From a checkpoint of a small mixture-of-experts model trained on Wikipedia: a softmax router, 345M tokens.
Below are experts of layer 2 (counted from 0) of a mixture-of-experts language model. Rows are named router (the router's row for the expert), gate (a neuron's input weights, with its number), up (a neuron's input weights, with its number), down (a neuron's output weights, with its number) and show model dimensions 0-255. Each number is 128 + 32 x the weight over its row's rms, rounded and kept within 0 to 255. Numbers have three digits each.
Before each expert's rows: "comes before" lists some tokens at least twice as common just after its tokens as in all text; "mostly gets" lists some tokens that are sent to it at least half of the time. This comes from a sample of Wikipedia text that the model never trained on. Tokens count by the router's weight.

# expert 15
comes before: ":", "==", "\n", "===", " ==", "The"
mostly gets: "See", "Personal", " Species", "History", "Career", " Genus"
router:196150142147064175194112095101099114161130069109088096173094104088208095147170127122157136069133150142113101157097170125155147071107076129120109142124099126178115130072122144172164158160105128121141088120103150106163112108135171175127152156117149100124169136136132102159159125134095107186172101109109120118069087084110126105075121095177120135084142179168109186136147159057139154186091101139174182074074089165087115109061107090120165123133160113136153138127112176102151133169164189141139194162115155080169080097097121088139165115151106069128105109130092144091139169071171099133209146136115146141097171143109077173147105115166081156145075174137155129081121144094103125126179108117120136157079070110138143135130140159115171174167159127123151143066120107140113141101133145
gate2:146085171109150121094137126114135112189079079100130148103098123089132085122076162188125096127175072186104138126125177138090164120180100082086134104151096132129202086126119104088070081115166163107204130120088131125128153099149103072124103120167127173122170190098175111154196180126116136211152147100088116157101166143113168098140101109098145156111113113114168106080124132113154135143116095194117094131099126086146104159145099137128102098107133120078136117169110087085131135140189071181124131111125128218161082127173106133126133142158159110119123134144162157172080154133192149159148102137160122149113183130082121132137111197143110126109123080107109111123086141092139141105148156078100118090128156149114127175104152090124155083056128171179083165192077202155118105084155151
up2:032107173116123179124178128106144161069132069109173099107085131108091126108094155191168143091145099139138113156118106174140127110109096159159134174142119085204132136096068162139141083118133066167106158143110227131162109107117132113063070116145100132139114138165155120140119170105142151164171156171149066092106126128129152090110153135166138179153094178160108102126186163102112130148150144121157091166174092145174190127096092095112143099217078134100148162145146163133157152138146109141093136090142159107085120126115148137174119107111120163159097080074104164109145161163112162103082143145113061152127113127190116133159081155160154082172164098135105098151120110178092122124160106093097172153187133135119177126132106132099117151076115157117109177192181176174117078106123128
down2:149128141105080136118105170115093089125048127141100117117081115116141082107038096085132101135154123113169132150125158080137133127107165123114140174111121128094123118145138132121082114139157098077123126140144115104111178134121151144061083082089131117144125145111119161192119151167140186072179086103109062137120148108161143034165087171061106154116210157089140119076088127127120130144088105148120114178101128153114098106123106162201112125121166126109149182144114117162082104133098074144113111097058144114147111044115096100135167086174132121149117197112112169137083162099126126193073165198086081139092136102159115163144164109142175083204101103147144104111130110149107146096129173127148178138127108167107107103155080150107096125143114103164143108218113064122079123124135127
gate3:133125130123108103084133150166086101136112145125125112167143123126157123175147154186145137102130153106119171193166211072109143200178094136090144126110155155130123179114123138117150134133129154156099198144153149161084101092041101115130169165138094040075111123101163139084140120101142099118148155119161196113145177085164076132144147125175132156187142168173069190090086148139079155121149107118128065144135090107142209138178153160125119144121109142105099102111156130207173088163132128128124092112141103110174090143163121099110132095184122095140110142101167152151113143120162137067103156114090138203137106156144104099139050148134082165083109086191114130184127139101084137167092093165112122177119102132133139107119121136119134114135134129082040168118158147075180084122113146
up3:071137139182178127118102155087050133146140159164191162139162077110098146113127153114098156147122195083147080092155135180096105143203098133074159143136089153169177086134172171158136071108116160115161134105187122113139128109195154211146165116097138119137163125158138148112080090182091119106054115132108103138096102154084077146143099151132130179113125104125113066170130129153061135128071133095179127159153150165123087106091090153065166127088112157089109135072104108060137161141155143102159119109092114161078165123119158141179155122164091161105061152152162141145097152083168159159117179140149119095125081137120100137156127150152089154146124163149131105149090093137124158107134147122099094157131073153100134177114168088126068110140158089106128098104073115177081126088093157
down3:129105136154120136118152145040114108119162142070066077191135125143117119145170113141133135082156117119105075102124119133122209162094101116099127064114120096166123140228118095093165140108088081111114157161166109080126136122209113105078181113130076125149175121128168121154099156129135082176086135194176046107149101112119090071133094134128099143146151130116123107085085191141084158124108111105163173123122031129108119145152179182074114064110131155168099131141095111102179133185140154119174129108106052153132182154127163163117148155130127151143083072082078205149136113096134100145152151106111116137150140106132076097121148120127073149127113082192154126088149150115148135130171154084147130157111110151128126134124166086142149128128149095081110100205118128109103122112153122
gate4:110166122146157129154161102102148126111119148133120123136063103064107153078172183163090105116123139141157154122106116145120121099100113136180141166103107169219099158085116103157114128105083186210102120096142131083125087137179157097146090138115119098088190162142084082071114118171140177098128114091094125157139125122100116111069126098127105175134164158120097117090172126109154137091068103133117148062108122110155153118128108168167120067112154153141118105149135028095160161142186095177132149080127115103077082189121165142175073067137120113148180074091138093081181110152109107169110131139216096115153157190134119114072122094103172126108074202125093179113080174092130138115129112161111092106115109121111095130108138138133149111152152116154087143090099153120084099151172122
up4:158136086164122110133103114158106144084166115100133114181144108158158120053138179137159077064119087128128136121137087143186112085166080168109170138164139111124158129117128169136117126132126152172127058102165150123099143134150121168118130169170230174095178118199119126086178118130123127127159176106157158131014149191105156182149083174144091156136113161185072105123112162131090126147150125120164122161141130103108085143091075132183180146170126087151066132144167081113145100103165139148153095081142136135096140123148132108136156180103135080123145168130130202100130101130137112137105108143124113182107110102115096133091132081122164128108118145111150108121145078124096068090163189132114163170143154156137112105063210152101070112102153123131155124097133074049103134137145079
down4:127161135150139110116144168136152177112154107153101120087151115144167200130156191068083213098115137072124114121168120103158174122146152150145125175126154158081125118141082169128133180148111151141134119123086148126143144124095130119099075137101155149067128118120099147174210099102115087124106151150138140096121128132156142125068115072100104088116154058135081151073130129120170106158158117126144193104120111134101063096131054104105120127083095129131114174105137115100155178170095151159125077123125156112150072178144169128085144142131109102117115119120146101032195134140157168077178156174124185164094116164089140103163071057180087113118120101145143148111139067085123127183100193185137127138124123107131127139120148132088128052139144081151165133128104101080043167128146159
gate5:141119142164177113119124077138130144150137101129126152130142080147135141180121152099163206102159111121115122145090088191132122103100106119155135143179129106070095156132118091090118154060087166100194061086154136165162172114139100115096142139159197132164115151166075170157174134122159119109125192147190125105133150189100125152174094090155142151138209079168161126147131122107145134162129146132114176119060120145125082165137195128088119103209147141231105132058128119140193180141125114088107147121101110077055107132155092170147107183091117090118162112175155105060136142072186130136138095102112169106109145160113145110143104146136123104168120145137076133094152149096112171187141123122088136126134133128098140131139102102139047078097148162107127131090167111117112147089117170
up5:118088091158138169119113183056081152134138105054127166085061103162133115156120169081095157156166152101115146085113130130183086150132146134136116124153099092084147112127125143135157176117149168072103149093126159130107150128143181098081154163159077135120184110126127127140203091086169097167144098098200169162114209133134152183078118139122143124169162115141153148158102115151079149147133168132128178179145147161136085131149083159089087160180126197144159134147087104155150162097103100076144113128116124095159176108150087159105131145137060187154122167164040107141091081122135154102189143094119110142160091107134133095129073159098071162043138151154128129121145162179063133137129150120140156148179145093114129106134124131133114111087158106109130172118151087076114132160092068
down5:088171199129142117133111101163154146147069140098140161127126113117225078142170192103157112090119160134131109175084090111058139106140084141123131161145115141151102145106117074187125145158087119070127134150123109147159106156160136144098155118092149092144163119127142106128118216132060113116120086178097169137104101182116089177115164044163172129118110184108105158159114146165113106126165137163143112106144111147158136145104129109137139102155148105181134108161187109080072151162094115127172132116132161113127148160147130137114139100109146163112168092171189162124047027144121143124149109192143143096156111160107117104173155150177090124146108143178177122152122159170184071165104106178149115083138156125159148110157163200125195105100158116112146085159072105113152084106155165
gate6:123110170104064152071088082128163139132141111142123104125115133127140142097158085135134121137158142128156110133143132101140120157150090118137074109123147169146138144160118135140106205154142088133093132144131135149142135099149148076168127079121179139131147166117154118175134130150150117173140080143155150153080103103172111234163098143151078133140146095161133107199106065083169073169140137127175116181113113147110154191055099060161190134141172198092134123112166161117108139113163105102089173119110113159121102105060107190134098108093084124078148121101087201169134101152123159113126131136148075152146112136138154104181123119149091139144113099129166165124092176152082155181152116127170173124084111165151130129088110129074209144081193156164150040055108141108112144116180165
up6:176121151114168129170130162107089139106153139177151115102173152163170135105108161100096114133096039111207130113093177161183089106134095145144158132196105167148178116164159124120158164053151120134098152124109158129091179103099185122125147071150118154118172131072070118136189139129207127078091132120085176161092176160188131153175137127117143134160129081183205096107105092136090081132161124107138057197125087102094128171160124121104133187134092164114112134123131150101196114105099172126122152110079136082089156094175086115135106075112164134063118135170162102131145107159104114038169091109102119141144143152132139150101142084146112124130188125121084143079152156179144144163106153145157152117133114161129090137107113166096104107155107123131107127108094135151050112138128117
down6:143131177189145109108069090137079064162070150149163139140108169153132140106145139149177119134162130148090129120191129192130165137144185147085133119104117125160131155099110077128187135123116137115079106181153147184100119104124111138150115089102138115189123188083141163130114137074121169093150094147131160131094114125076207122130099073142083136096136155151104154116148110117097162153138123135109088164156143125075145107117101131172130120119137096132205096166128145069107120148106165069138225172110148129089144094144103100169139157136103076104126089142098173153123089127093151140139080106109105197166160157122183122110175106094130132074163187154141155128172194150153205172079127075129081114131186171125118112109175134034089117140149140145149147091099118129102085125072120
gate7:129121180169131105112112149099189091141111082079089119132123154149104175160084122169140103122182094144162066088101090134125160111194136179207121195150150065105119122147093146099181110131121216124155146129173112130126112120101149167124181135163072111172150122100125156087186173177078084122058079098103156208155136148114194093090182126158136101127195104116113117145112111152144156094058134123154150132105104098143090128134138099108145139111115110161159205079138082098092095142147092111150122118092189118166106115115123122156144136100139102088171144121109114170138057086147161092172115154104142106154175145143148110168178120112115118157113133115142131116167134159111145138170151142120157127124120170148189160118087171096045116130104101132122101080114131077116176061172138
up7:126109145179143113123076102091128110128122158085166132123124126136121105082132103117141192192114194134136125148168115080146166088056162158080124166113160165138126114163088140131202096189133160130130161148148163093150146132176159143137128113109134076123164142087074138076082128122125075171134150127145061097169128053094053188108152080149109161132093148138087148144135123126134095125122123149110104167112101101097136181143127157149102119103112139143175102100116138160131146080141092155090068140072122069146058132182154125149168110139079129114100145107171085106162162198145153161102137163205064106118056112134128099125112086151119165105117105094054074140123161077123112082128117194127119058103083150168099111167116172121103123172174126175131114144162100140141085110149151
down7:123140156150100115159119121151085104131109065107167102116156136092114120098151111146174141193141132130159091169152090095154193166161148167114106150049127158135120183086164122140106148142156150109133128113184107098172191162124098109134132100163142129102101071205120197086048128122128154158129143152142178137124138118143149157160132157173148070092120165135098127165084169140141148133122068145185090176172125160131103145149109149145108147104067072157147077171090139168115132123148159089144152127097166199087135106161113094165176116110091148103006102179123133101150090161108135097129152137135237135091103132145105135141065146107064118132132118115107125087138080188060092175143128082125129133073115150130168129144108167119122163168121080137129084095152146130140141099127125
gate8:135160124088137183143120120131149158091098110123157129164109136160150119098136123075085119145085092152122106177146069135089137181101146083172132128130131173135076111165117136124196112108101150190115121143103172095096161139130121103145102109157166182138152092144110083133108083128116177165142092148058116128133117086139103116169165129134113096152156163115148105168180138101084184081094144102062148174094079182109119138116060141108157099128114149145075082068105164140114180174128213121132182147182106141126109174144160116117190085124123157074115140140124134086114141168125130130102113137137155166084161169162086181067108116041093124077113109109121182092029148147177112137146160081074109107142166136076163163181115130177092133091121123116172126108100151124169121157177147
up8:188139132086153139132148116178120138114184140136175083177147065093153126069177103177111141122113125171180186145091050108104111128104060101093153110127136091140196148119155135137097154123128116153144103171104122107096110113095104094108091137095118125135122169105107128119178140147105096128173187136166075130090092157135171225077118173119124106105074129120127167092120157145095137185128179080122166183119133171088135186094152166121125127105101119097160155189104107171119114152184112124150090088118198124085135146172101083135149131135228050130163120136152076155158193152068115168189123172134122116121123119128137133143124189131187092145143119180111143107174095072151152141151156111159107152186125102156095146100124117078137163156120127136138120104119091143158095147109097
down8:114181108094127174103054155109130140076104129081137093072110074136072125109115123164102133137118090154152175126142098155037174130128130100158120107128078146157183143167134072131097096116101100098105155107122116127118135147109136139128097109110085125044119136132054165080167109185127152166093154189144134069090154174128149127100104126151134082103134021045121153095121135175188118168077138059178140123143140101120078120148144097115120127108115091132104132155117115108160150113134138105090126074060087096109113117133103142120128146117113146060148179139124116176075096179144092094118148115095116141108159105077153122059126097145130177120108124081120092090165188165111159086177201106214086166131139137109149131146164104131133160136144168127105145136109112145156168131107090
gate9:094094145147132123130090175119143147133136080071094136142137177113159160098168152130090105112148193178163105082111082127107133144072083090107087149154095127118079119130149125238129149119187108135145121162158143132134118121190102158169142098155111091053105114183147112115208126179119133104134136133152083142135066116110102144115150135124144159127131076088119179139171198088150117127107175183134137121173133110130131095098135128108127120181150139160126143136102066092106130120129147106131107140158182151111170157145120073048122147102086096063141150129107220126104139154123146132127140135150202107161127123088137119082141109184088148168081164100117119173147135139085135133203102110148092208086104110148134082194185094097182076131145162147157105147147162089155159131118178
up9:141141109169135054142183123094139100126024158113138132124125132129134140093091116111120111131176163104105125133121151134096116149094074154116140129184093100123197195151119145094193087132159147109091176147171121126154122094110135183084117128070168067152136128111135112073092180090203138085159114135103151061175145075176120117160112134143138148128119098135107053061156118196129143122183122161098092158135151113159189151134147123177153128107065101081137156120106147106159135123122129169074105042111133158138093170105086127182188081102183163118145132125131162106154084135131086155128145188154180153149088141156145128160143099110173150112170127117115089093082115094145137122134164079138116109130160163193177119152098071114098059112117105117152120152072116147137136153159108
down9:121104086166135123102139114165147170137069157126143154132156134138094149079141135085091132137115158103117157108125107192132136106096153138166053121086075198128146204165096095129118105104125183087131078125146136151162121111139176133193081132156169122123132144089145111120143147124140160151110146064128134106103144088126195143165166133122117125188099074117074102148123154144093160140161112099116136128108112152150172122115120157120132126067170185083148132030122167122120147079054115121117170118141123161134093115109111067120111070157156104143158142125090130086105101098174120145077119142147177186133141129187115114113189141117198106122205128167116084082068119170147137116054166113189040117169145130122122160146101127143075083156116101096137159120091152178183085156173134
gate10:104164164116163118125061135113152172149120152105118168138105080138129091136096156142113121159096105138148171174121150174125132113067126105096155136135076089113172167101103125105171160132068167146111153151111077117069119102141083126204166122150170138090167153104063099107110130164114131094101147113111107116083158142112120065140165106127059089092122170120099152111130060120153107129100108135123139111093172022195201141128100148138120105164085135149157131126093137036154155134118184181129115156072078085148124166139134119143129126147152127123171069114044149125094161180093029110110149145105099125090111166143053072096108062142180146094128193144156116111131153094121153137106085165107137127144105113150130124120148114129185141091112113082150172083128149103158134145128136
up10:119130156121168211125206182120127113138163181127152137108135135134124134125103125138129095100113132128110119164119189100148120184184085135180181144102061146166110140155104098055135146092095142125170105055145100090155109130167113180113151186103115131118126179129089120113113106159090189139139056171083128088169129110094101154136132200146086159154125157065149146138148170142095144132118156123108107089157142135123171175111086174104084135146072149187146093159109085173120132177154167169133109132088071122140091087073122130168120153104155094137124103144184144129187155058092145121124098112112128181128153133129154090088083098123087133137190156123111159135125151135086111178107130137133173156139087207121145151144109152172096122095105118150127182191171183141104056143085156
down10:126168128152069128172155111154131133176131113130090092150153142141112111105100181157152160150106109113110148177120173149157103141119149118085076134129138112107128068166117186117089151067117156074144161159182095133191135139078162068114132188099097160174139155204164084077094115170141138128021087102113134157125165121092133146185101109146147151113106135128183114124097107135128135123181133110130094049123108143098152103158123113161129120165101108087092078108176129196174119112140095155103124123184143141112118094117212146144112133157093079175153118178099169111104193179070137149052116155119144161115137089139135132126134099125113115118182125142104105061128143115161097093124070152165094145118156171122129165100136168162173075198107058126151134090084091163159132108134131
gate11:084148167110169158137104101116134139144175097041129030118161134109111122108144139169118149086136155091094159141128167140096111098088131155096082112134131060076168144107193131070153158181131119120113149160140142089131102175072169099113159093121111083161094145136145126145144137077109203191146083168064192142135084141092092158101122156119101123095112183147124156102134099105087145102125100149188109118141161096132116163096107118121144148121123110175122146114128123138079122126112174110098159161087164133158103108122097133160124147113134149160116050138135095136123107158160110106169198111132075043149142167110107116142153133118053214125108155135085089097107101110088104112103150112117183133102092114216122192137125124143077075129183166166078188135089123142150160108097130
up11:142141160126131154058088106098133142101095121137089092109159075121103158074134110145150143155145129128132153084112135126203108121094130114147105124132054134124143070099159091108067155127162104104163134019133069155101136024131128087149107093112040079107161114137098134141191090078137105147145189123129088123131121138134127128171127135103169167114161119138136153124139127147030146118111171156180143143134134092115099137162129156092149145087085170122151149116187089160108120153090136090101115160142108121135128172103114123145095149135118169100178070094122114163128087077089156159065152084151108115130083144064173123111142078176127083094084086124171163127128075133098111127100161189145125112111099118132071182121126141133139105167108087073107112094156132081105090157208161
down11:086133149171127106179163109128153112087105171170133207074185137127096138141153111117131089160102159122167192172090127141128144111124098131097171085130114105134137176125151147141152158173182209154102149152124148105158100146099079143176066125135155095089084118118103147162184132169078141126094096156178106155137155113131140083133169087163097130172113144196083107125157124159087160093125181120075114104103109136101110134130115076140089058109108141103111134166133108141098095159140068127112135115131123172149157125167132135103120092109123114090145124071040120144164157107176196144171162129152101128132144107131200104080129127115099091120092159131182171140099131153082194104125158072100137188115078108141143135126093195079163069111121135080125118074131143155192201115104087
gate12:075136136139136161114071140137134113228192120134128108164133151184123123151066157130151153084119160131116109107126165148111179125102112134185071115094151121134166137147176108182113127126149069059167162143087037091157156160115141088160074047164157114091172141113156142155140125152147144167185114107121126126185122208163147134075140144095070120107074156075148136146119166155096141130106154119145163128103141119100158158112135098081140140157150108100049107146091113129055121121140111175127113168088144071189117154127118170158154112117142168085080137132134136150129070168164190128129162118138135195090180115142078128118115089126181113107072153139160131106151134189146106078115087166145128144148087143125095150166141149143106168091071081129060147107143147145103124117140158
up12:054135130143148153112181080164144174127119124088094034150164154119091144147171115134147114146128144167134154092129109163106104146130143094095087121165128117145080179051123090168125196156141089126142146117134133055146145140137113150121118079132073099157097174144114155096052119097120057097118071074140147146191114117140105167147128161121112112107156166179123138139115115147103116054076166112085087122069142106125139098140122179113093072135139101146094131139142126065073185122146134116144181055114108120210082109194128148134063164065122121112138110155126090129133124153144116105085093090124162126130128112141196147109161072087113185125128151156143145131179130197081087104130158144138088135129138168156093104195124116098121115174108151166158158067134116119093169118109113
down12:079116144163085231101111107130154084171101124146145134130127070082127116182121102156094134170111146092138119131108198155129160140156109174155052171111123098141128158142126167133129188162136101126105128168085142116116121092177095165107161123152135128158153133089112098118129129118170181144197131103094092099113142105121112175134177152146142140091158120132089137177173136066146123157142116111175180112100064104101118145125107174135146156139184103147190149154146113083123160146076100147163068092166188084155130117148191202117131142071129160154144112090106111119105171136109040141157155156141129104133126111153144175080083103119123140115097117086152150088075170152079108146246133141142073168137105147133099086097096158150157111099086162155095149124101161108147180133088085
gate13:123137152105168148213104154103066114112121155089104153142156052111152114110127107132206135168191142079115132140073121167143152107158105143122138167094139076123198169168120122137105096114134132172205166116089104090114141116189154148166143177125159040176124125064110153077153195131146133179128098123093164169113164110110150173128066120170137130093082124129130150147081082106118120064200124156158098149135139162157137128103110182182141049134149122103128133107138083121061148102135120179155078079117163117147129057177160139138154133139101103095141162144158083150129140151167141143147114150170114101092099092159123119108090141184134162103128103130102158136097099073061143103131144131140134131154105067071201100136107141102130133096139135123148139136083181140108140115182153
up13:126094144121156134111102137105107103119098190171147034201044157111151143163152117120163119139111119174138135183042176157146135133132114098125085095123131125111185054094106150158160154081152142111090101127201090187111121119058101131125108117144139165111109086124110093129108087093083120100133139110149134144131141115131125146133065066086150089161153144162095129048197107191066095055148122144099167139123068167105119124147148092135176133150145183089123118144146103133160114149190141133135117126135062188137116200125127142126088090124113145079129128168173129133142133139144176131138111119175147141173143176094100051149109126114220104139144054125120127150102132129173083157107126162202138138106119133153131094146163123155134134117128103124084150121152180095147167135133140
down13:099135151078097118149142111175080144101112158125153102155122159148165139168074125125172148135118113128156174142166110099136143159169061098133152096100079130118125129116151147170143121152175076098047135141172115140110143125200138110192143120052134158129140088169121071163130109158128130085174136159154102181107153134133145110175109165124059129130114151143055081171103159131106151153122126087155171096148075115042086161105098132111072132162120186127101175162139106150131144151132189161125108093159181109109169184116143073146082158105082165137040123078114136139070131123108158102175173112119139130145173155097134113126157147125096113131137139167127104054142125146144128116139137137190103107173131098161124219127170154092161123151134130095186191137114084076095119190127085
gate14:120111106117107140123100141131127146095127118115112119207136105173149133130114090157191090148150157163185079105108153154120138174134123149104105141166177147120091125111114139094172119115153163125147161181149122131123119124096109132144054108101186093118149127172162175102144075126131150107184086153118079174123111105178178065083139097096119132133115147109140161183145201195058119091123059175141189116093127103097098085091119150089111183172187163161166149074101178116137086122152089145126129147119111137110146087123112151122097082120046104119172158105131147119076131165141120095164140195163142124189160114100166110128101121123181111092130051099117078218121122139098084073108083085080138168143124064153176112094140139096162159117100164125142090174125143127112149121159156
up14:148128139113119151148059135088168137122130108104086104130157122132133126184152151161106162094116163152211151100099142163168124187106149175099206139114144145093142122118107151082118106098117143079078131123180187111157096091089088085158116115147143134105110085119169107083147085095100181113122173123109126149165115098148139123105188059104062067113141110183120209120143167133100157137093174107180131151140113167108179133097103135153129175095137131087195109156149144141090118195180163157139076147125096152122159107066096103111144139094130140097149098142156084099114136139076116137142185134163108092120128122116113165104125117159124070147152097113130071134186063106118163097145093123125151091108157148092032146090107150079147155093134127133120184132176160083119046120131198
down14:140209112147118108167116089150137205121169170107102102104067122125130123080104166157154163148108143155099127098156150124123128102065088149103202115093105158181159149223084164126124158182178151173118110145111122112093097081143111102218134095102140143154165149135109129083164162130131092148119147149093103157147149117160119123171148142137127107191153179094093183109093144226117101088140130130137142167097101165097134104148188133155135153104169199102222141139172078145139099158143179154138150134127086154093158128172151121138118133123107082112132139149092091120181104180102175082154099114134178098150119124129136149086057092096118095105115117136156077119132138119147132094205141104138058105106118138124150096181167106132190149152115134120143134112126170148094192140155157
gate15:167207060117104144140138185177045081130155125080134093144099126176135157125079128144102157122147122157104109140129171158149095164118150147201125080156137133156193134141119088143184101115139196101178096097121052144103119143139142152129146097165079118192115137153123101086117138107114123185125087077131105115129137133108150079117193140175105152133176134136127140164118128093138187141094169122115108088093127101134077060121146099157079061090182183117166170142133118123101141159124162145110110092144105158115095097138099132153145166151155163161130111075122142177157079064177175166089178096118145141208155103184146154119103157170085169143125139098104123194128130146121118122134157067128182192131137110098130161134070113128111169129139078121090178150122097151114179113153123
up15:107110164127176158132122142119194156097114105087150141169095126135084040129163078064101057137117109109148076102182159116126167085121125098082123131084137171136087084133128067131135162107116169165126110141131108129167123182086024140125123117121104157092080172093136141154164088093174134136080104147150185113126115057167124072115158130103171187120137129124133155150059142174102116208159158076096101136129131128056168120129143157117148112163153154125115152107156136075158105134187095125139094143171101148117151073135153138100098081122132155104151120151130138128152094085155083105141095144071151082114111085123132131114091150082145095129120104195114103120119143165137121160137154118144206062138180136092156175126113108107124091091075133121151078205082142146131129124114058
down15:116128086119098117077018158148184147137197127123110164198165125119115160119090125118114115161106144148139122107176124092105155142154129132077110062113157123114048131111069171122144117093123143175172089138149179106153153033086192117211120111217105127130119154116111093158153172128128140098076099200136134118193117131132181098122124095091102067129046169121135117096156144102125145146129126120140167187142102099108167138130118144127104183157148149128128128192129134149127125100116132123069101144120132154094136225073143159079129179137151177120151131131098071125138120103128132079159102134150086161124142122125139159142143125148130158149089142106133152149107141175168087154089102161172143090135143139103142125054113111136138099143107142139133138222161169125081138106178155
gate16:155199157139121113102155091132132156160155174105122127136204077125128137074140143168076121150084073082181146129146126142108118158137162168178135109127152126101085143128110121147137063170134119196094092112145149113106174137129161147065117163079112093150137105101197096161109130129178103143126089152117091067163079093104115121110122136196149101196172151141155128147119135195112108175159120086149138121119107045127165133143169142097126114071160087109097143079150118081112135176123092166173124085127085131134074114098105085090178132143105156118141110123133054170129157123109070114151119049091146097101156167130189099092133158078121178104104159099129141107087121091102105206169131120133105145137114080158056152160138128139186160093123142215093122154124154155113139115110115
up16:163147110165107179140129144053106124138132064172111123140124090139092120121051086085104130153149120154134114110153127127087164116128166142090107066084102152084100098110063138146141133153109181134169164165097138142118114176154195128168158180092139123120141129164135125143133087166213164123153146067078116106142072116140080119109113156165165128067135122100108095126086129154112103151133132149124123125172152106155109054175123099151061077087104140166134082140120145080174118125138109121154108116114154090075187117179160131161103134063080145122157148164111181187066082110083133115162051098101092136105122166072138116176115181149152127121071151150169129097100117125122144137194145111081131101129051150098095106141088098141132148142151169105130060088097126073135130140170168
down16:188094125182098099137141077167127113087061169140111142146114055202147096149144147107116151147129139163131141162087097105096104123154132142150133152119188104135158131122074135088086071125118155118115121089113114073128154146129174169194098146129135144118151102129168188146047212120076118107127111213125168115159099121092106129148124178140152104092145142122129129143086105153145117151122110168230114074117146134163077166164106158106107116086117132182091101091105143112122168164170081142119074101162082123149152131154164169123103144099149139174154174145121174111147123183118113092126142089131156137130138134161165132150171118146182108136088105166114215128142080077104174129166166076148124174155126081108086081094126105075123123138144132125169101159156065129124179046136126
gate17:074156110146137128125067115127145072102163128163104141094094156119136157121208111118153157077130146076119104109146129145166162143210082154095131079139045137096090136171121124084096144168118083164084132096136110104097131096131092102187085129101132128123106081153098137210160178132115146140142141195150140110134125069098141154115082108096125145136124110118063162115156167181193161150166045101118071126194093139152135147151108098122161144099147157093123167120126125134181091083143132102109136147101157141133138164128088129127181135162146100131117118159086157132131193103074099075094091079185092108131144137160050121086085134114136157097101113112127091149101171162170074129151129180169123133153165085208108137160124131136101143159094149113154083119130157152121152112158033
up17:130160169152085133133144102109127165105150031162122157134131142135150112121165122194130140130158119077116116115149150203131104052089130130164133170089142178102187130156090167203158136164125134147135170122143100133108124149147130071142096177166115071144085122170103134193137156091158130192132092146057123149113077125121129189098142145123078142175114189133099182106141078118164122138166123160097110157134114142101126188159132149162161129093173101099156126104178102070128126103103129106143125078126143166138127124103111167153176080133137096080172114164091109151104189114148126171135213070116143105131126084114126151113118142104138163124096031103109107171145154146114123076099134123136141191167103137175057112144163145118156112135078176150172136108134144180159098150126044
down17:193154144189082173115102159146150103147127093133103082183136067126129081089157070109075109099172118113109163119130190105101143117148092199128102109153125136104138125103202120197142124124141072097112157094080127122122116126120136131115127116086127157095140106082118106142201153119111121134145129112110128124153198129124163064106094118103105143078158169103089094081127146127130145077203134157113152072110108092120110121123184144133117112086096160138145125129115164124124149142165088129079081057114153111104125199207103163113098158126171138115126042090167126123087112136208093149129103142157119144096072135165145096104185155145097092095093138160119133188176136122136116163139138150148176136102078111160023116117180166114156136125118159159101199172090106136109085142129116
gate18:126133064108202125084160094117100148143098131137079111062118105099121072095113138154114190174076162141111097188103140128162143145129144103178173134147067080137116132129093129149183175098115139123073120108155127073178165086165084167154126091106121142137137128193113141155159121096160101107136098131050144114082108181113126110122177127139133179098106134194114165085122225182175095113150088151130114117151084153122173159101071137103181132102163083137147108079140081116151132138188183100151120105165099106125114153132159127126107091129115152174143142110117091152140079117132113114164155117079159165140179087076182142174128147093135095063131093136120117181138131163148136121141127141126097155127075128147087131117117092131192146131104033124074126136182091103141178121095183
up18:110131130128142164092125161128106138096096143158125109136141180144155116148127124117116108121158096135109178111115147119115160142096069168144165209124131117094084165079148081116158089184200106132116104132117100112141094142087117168096182180206131168164110117196130144114118106115083120108183149096123183121181094056127150111138093197182087131086136098116128071160099104141139136158074156041119113122101043152145151119107149128162136142111111132129084155128040187146109068145108106147143158117139117162147096102136073126137185129155163179135165118095141155085102165130149147061084152151152101122101126088093137142086154170127146125113127151183156132114163144158217120154150068145154129101151157147116133143122178144083088191083169100085133091156167171111155176096105089
down18:133081139126064141125151156151080183119156188162130127071117084110139150084153127134155125065079167191117121100144118181147114163139104133149148149156164064092161129121146143118080098167136154134156155147115138169154157090116105073147095129181070147113140106143129088171069157133127063107120087115067133118184105094153054117206126122096157118112096131183176091137127091101101092176112111086117176133075151127138124165141125119147108120111123146103206106146140154180078127146133102107073151201161121118074154166082142141159087090084132089094137142123187072129142138101144137113123227140106185140142132133122098126173151175160108109153082124175142120130126100171137084146111134104136132162145127197140127160114158160056111159087165105105110097181127104157049128126101099
gate19:185089111094107120136090155112093171077087072131105127163114113100119150071090128149087144139113146096092108161143127131102185107161105139151165072084185170126162111162124141127109175151112126165129125080133119143080110183103126153172123104147116153117107076175150132146048137140137128170106126127144150126092142097135099062131116166143102140108093111096143111066075147116121143141146089140147148179068147105091169155155121081141187107141150148109133106105149175117125125101156136140114135104145117133157021111116179154152052112134105038170174107061088137148155127152130135115056177114095139105071147118083086100140138081099120158125113114085083168141127151119122128133162077134164171044106100117124067115049089154156157103148100122110104151074138156072112100097210093
up19:076084123106138152128146171117123106127125115089122182103095192164131152080193153148126139122062181149103196161169077109068096159101096115150078143114158107161140141143136181082170095091116154153147155125130091114133078133122119133113154096087132127124153075125147162101052147125148088095151090087105098141098097080139152202153155155122157162195063183126117078137101129111099159121167106111092143134112162129171110133148170150078167141146103114156142101088145135106110146184158116158153129125090155157155104164122113109184093048118142088130150155141084083136074165118139103101110149106100146066097066096141146099123183102069048123092103116111139104101115107104123109080116134069133154130133086084099172171086158077113108098128126133142075146081154103194083056114109122
down19:106145108171078071169186106119147166156140144103141113109095176124159135129153190109170173149152128138134085164192096169134141056142078135108106086198120156138108084128117106043124148170102150154140140099121194157085086134136143159127151070132124078121139133134183107072149093133149127144110165140135151188122123132121094160154134137128133078096064176136136130086145118128110107135129087094134101150130174117113100116133120150106168093153140103181115083138168178201162126187163124063105128178098189108111127098091114166163188104141146119164141093159198148089151128198141066118155086084148204132107106103130124131105135137103116101081183203164124205132139146095157158095173108104115146171108120182158143098126154108137130134148198144133114086124151116114141144060128095